Weights of a small mixture-of-experts language model, trained from scratch on English Wikipedia: 96 SwiGLU neurons an expert, 271M tokens.
Below are experts of layer 10 (counted from 0) of a mixture-of-experts language model. Rows are named router (the router's row for the expert) and show model dimensions 64-127. Each number is 500 + 50 x the weight over its row's rms, rounded and kept within 0 to 999. Numbers have three digits each.
After each expert's rows: "comes before" lists some tokens at least twice as common just after its tokens as in all text; "gets" lists some tokens that make up at least twice as much of what it gets as of all text. This comes from a sample of Wikipedia text that the model never trained on. Tokens count by the router's weight.

# expert 1
router:535446524533562460457526454493453506443529443536480464451457465549479562471428480453501500479479437434516471570494560427459437479482472465514607463505556493602549434541556508513455488477492349
comes before: " the", " a", " he", " his", " it", " an"
gets: " and", " to", " by", " with", " as", " that"

# expert 16
router:493515486474481388491484523461515477488517504546574512446497463516603551455482517471552465496514524520437467558479470606479448556501477571525539479504500488524561514433533552491525433469510446
comes before: "\n", " The", " and", " In", " He", " which"
gets: ",", ".", "s,", "s.", "e,", "),"

# expert 10
router:580544545565560457564519468458448527467514477555554522480537534484571537487479558536517545468460504592501500508505468556547497437437484527464594442520500489575454399508474460513415600491612473
comes before: " |", "5", "°", " not", ".6", ".5"
gets: " 4", " 5", " 3", " 7", " 6", " 8"

# expert 31
router:446503508545554393471477507475485523428568456504650477490547570478453602445546532507517468565444442484580493614434463504531461416533478499576499495460540493484472565430466522491519613515487458
comes before: " the", " a", " to", " in", " by", " on"
gets: " was", " is", " were", " are", "ed", " be"

# expert 27
router:450495495542514518472487583526564524485542414503452475414476527522446473547551559452459564483442530471459568433448461496547557464579517466532527485488501549469442527495488488511486522484476431
comes before: "|", " |", "-", "===", "==", "The"
gets: "\n", " ", " —", " 0", " 1", " +"

# expert 19
router:428512522441482527531597496436525493476607506570462595511429628461438514513545528416489558563479554408450545469496544551489479476471502468530472509504554480489507413538501497426464551472544531
comes before: "\n", "-", "|", "The", "In", "=="
gets: "\n", "==", "===", "/", " ==", " ("

# expert 23
router:500472541574416495493433466361456531512390506556476483506470573450526525452503490481477479472537468521480450434547553483550498413390474525422500497497410587375471491523538459516495537420487562
comes before: " the", " ", " January", " November", " September", " July"
gets: "|", " in", " on", " In", "In", "-"

# expert 9
router:479448527508474427509508571457518537445477531502515537491510469525507416451532545420534534493483534555486509464632512458563486530535556542462550555483489521511485456439537508441537420479587476
comes before: " ", "\n", " 0", " 1", " —", " 2"
gets: " |", ";", " 0;", " —;", ");", " 1;"